config.yaml
d_expert: 160
activation: "swiglu"
parallel_block: false
warmup_steps: 200
train_tokens: 273100000
Below are experts of layer 6 (counted from 0) of a mixture-of-experts language model. Rows are named router (the router's row for the expert), gate (a neuron's input weights, with its number), up (a neuron's input weights, with its number) and show model dimensions 0-255. Each number is 128 + 32 x the weight over its row's rms, rounded and kept within 0 to 255. Numbers have three digits each.
Before each expert's rows: a language model's description of what the expert responds to. This comes from a sample of Wikipedia text that the model never trained on.

# expert 19
Articles the, a, an, this starting noun phrases, plus dashes opening list items and colons after infobox labels like Website:.
router:162090119130103156136108109148163111111140132120172123178075071120094097135102069153140166074103139107155067100072108151114101150125167132127166127128122091169142128134113143060135064182129194165051139099104096095178081152110138098103142174128085084147113121158142099139119107190134139142166144123144111157163063183129132143142155167084135129151118107130139165137117073090146096026117143118128107123170144105100105094121128160149151101067097150197158132176095143106114090153141149142099135158170135184083122153130133112108151115106095127094136072136099159111101088162098136217053094136123142157182186121130123092153162147096134155126081088148086047165138129070161198157149157109131162088178102156133084145160166164139139173122099115177071144116087176133125113121099152
gate0:129131130164077149083154096105098122092156115112115125164182130114118104156139125171106084154088116124128144098133111097086121113153188131097117057179114127165133175108129189093198164033159093088163084141121074115156184103089099089195125162123126114078149145126092195161104129118178107122127095076145147067062154090126131115087071172117085126185144149172125110107089129129075119130185121118159094122081068108145122105156110147161109140106150119109165147124058036134141106094096138105170151138107088116096129155082103121142138113188093137099120129128165143115100078128108149095132145148113159136136083156165134121136126190065139104152132150085083129077172109245128123134138174128123123121132091136118155091110133188119078112126115161207132115126142117105087103085135150
up0:104148155200075125117177160119103141156163074125112125201167163149145094108147095095150104144109136110134180126099115137067128117129172120131116109164117151196102169132126170081158137084163092118097133116116075094144094120083118100150158117122146135055118164072088199113153091172156078083155106138134162113084157055148159113115123159130121163169154096177138144140079141156115132137176107121130112123076083131089148083128119082098150165116179162068149174066086136105164151103119148127178141167071104105092183093116133100151121104182154172125049108152140102118116056104145142104155145138137162122208128126164140166169152139084151138154113122082102160055170090170146161105158123110138157119151113130146148067114122154105047104139062147146096111111098162107123148130084182

# expert 12
Prepositions in running prose such as of, in, to, for, by, at, from, as in "held by" or "according to".
router:109122114138110139158113117121122076118115111138166080183124111112221113163070148128172094112160156145165123155081128108107147169088121127113158154144135082170096110133113013131150056115123147159120111182110056115176135127108134122198111152132095131128114107088158092111086122116158115145076163124135098136054126109106136147168150162106063103199135097089172141137152121128089093127080111139085146158150252151142083092165144137118122128131083178148112121164132151176117140121115118126191115139154152094146147210104117180186142139124168150094147108083114135124141153145120137170124131173082155136200102065108153079113156146068148110068117120159121158144114172123157128143121121070054101081163120147154080111142120149134128143167136164142114132131164162180136112128075179
gate0:148133089157171168116149126142125132089124067132174153151060159141123068106157134175121153114104169159138144136170177118088147083144103145069143147160117136130171167134116171176207163182163142092098145146160154087141171147118182145102154146210135121144098123145153135146123124132117184154127138085097186155061124095121100134156083163159157174110111126126091087106142119081137143148106136071134164173154051132146100089120138135186128153147151153222150122195136108121106131114121128142153170111119117068141150204097086061190177121139126124168082138131134099125147084188094113087173131108183102109165126168128097145120111131125074152104126112136104093163147148153120155203097197117123155115096076108120174088139126146078128089128160156135147104128108139110157081104215169
up0:111167124150086102087162151116133142106184121106135064140094087155120056112126112111122065153149126088148057123129134081160181180124178085103139102093157102176118092143121183127143132138100106108108122124128134126094106153119101133109151116080112205157153145120114090156140169164194098126109135137107115141116110124139113144103167144099151153121136118145132154156180117091143063128144093186133097114155089122142169097149172138041078123188104081175105155088148134085077139090159155160128115073136075106135162156141133110152117140156096102176098107139161170087128164191085132084139133096161167148166125093209140109133094061099170095138112116120128063118099094109102188110108088085084078112134118160089123152187145211137142140133125146048130064115159063099103157087164114

# expert 10
Possessive words his, their, its, her, 's before nouns like career or own, plus including/include and "such as".
router:125122150123119159107166189148246142143108088108113106167181144129100144142147072081147139140159079160136055156111151140137100111096065163155112142197112134150124104061096106132129129163072155162174125114120136115188132126111148109106112135123103118176125098159153094128134115158087141136158195127095177143127092153135113110207145115084135070140059108060143136150159149094071110128075145147138128117109177126136122138097129079138098090142129093146110102147076146137113114102174089100091119190151137132104118192043191163206151080113127119119106067100091122112100115110103157144128075144165197081150119087107125073144157099151064052087111081159144141136141129064149154142127122143077127077171139171113105153141171112128085125150122134112078086140107116106122127121131128
gate0:132119088138116105112145113102122067194072162082137114140199118125144089101142115151176116184171127107104139160130136170049140130143141139143127126105042112093100098121039157142157103108167129101153211117135078122151142068080106072119134130104040124112100132158073102096123143080118146130141152074104099134097136140102149080097197100130127131134101176165132206125192034159108087113143141116114114135133164105153155114153087156094089080133112132152155183133109135147107120117166146115101196131168133100128131119131082139078143100157150116128104151174110125082172147127129110141141136125083079077099097082067159162119068154087148122141085164125082118131118127145053081096129099149125152200177117088151144159123140115160083146091155158098134091121184142133104133084122132
up0:154119140107076099073139132143085103208079168108120151114160133142101112104089134179116159162155133180123117134117119129083116203105133133108157140154146158133098086129098149114157091135202131116077173109054114137088128132135085101095135135122125104128071120168108108036137091081149103139151184123093148131130098129100094096098194179161109144116079136151105186117153106136133085105158151136125117091169142081211171156129111211086042092120145170165155137101159138123151156111122157171147118094155167084144107135163126120086162084155115090176106148225119121076146094158171158131133106102110107151153127122119097139156083158117157142137097136103125085151092169114176147108141101091073115143122152116250134128148148097175113180159117164133117112127158103142105086108106169

# expert 28
Closing word pieces and digits completing years or words, e.g. larg-est, in-ch, over-night, 191-1, 980-s, plus century, ago, well.
router:197070095132127151115105105173148115140095102045201159119180140075137142165109102215126157114142102175150132121134132141129096031160184137132133183128136099171157143118128126127135163100123180149084145140095116111180137121165145104124143159089106071130133162130169112143143114144143087127182116086109158152089100170140144087159183138068148056122073119082213138143138158145199134143144111064104182170160130168102095142140165162116172190143147166130121137144171115132111094170128143168170183173129188163142125183131127172161089097103121102125132124093131174108082050147134143138107113143142113115138135082132149120112119096089106089104090105204110115161145129082208121109124100143130136127089112160153136169126141127110106103191103122118103169157128114155099169179125170
gate0:104131164080197140093099193120070116123136139132159145165127139118089116134104079137108117133094112147106047086156183097086096146116159088118138174208028126131060160176106097117170068140238091175102139171140136112104101105152140128178133119128138084154149137167202141156109137150144097139130096174147126120097133144119140111151138109139151082117125147145092144112107117115112157105156133146095141123160111167105103106123106117083087167128149135157168100145136117086186118083124207154088120134093105141143131169060142072094095134200097111092121125135033130152133177142148149143080142121099149088091140145113116095129099112112108130119097129092179061066078189124133189096178142121129185122139107092153136078140170103065147158075139146105136158130112125121115118117135167
up0:072095138134180136164126176187125115126112089088127091168104158052097120102111129139120073152141151128132094168166178099120065198122077161164081082162115151117124166100095107181151077125134062101156103159113207162135100166189159065154111098131092073114154124154117086138109115168111112084158111131167133127116199189143152153180088135131116110074152127095112112096155139132112154098086152160119129110065153134150125107129049148105119139156132156104145143130187144151176072103128098104154095053049131151114153116109217157126141065142138089087127097063152068130088096184146164122092127157138142126146129133164165126142149128140101114097136116185130141103077092164127145159133092163120124087138166107207137082130097096121188113110111135095154125154133142129112105124134132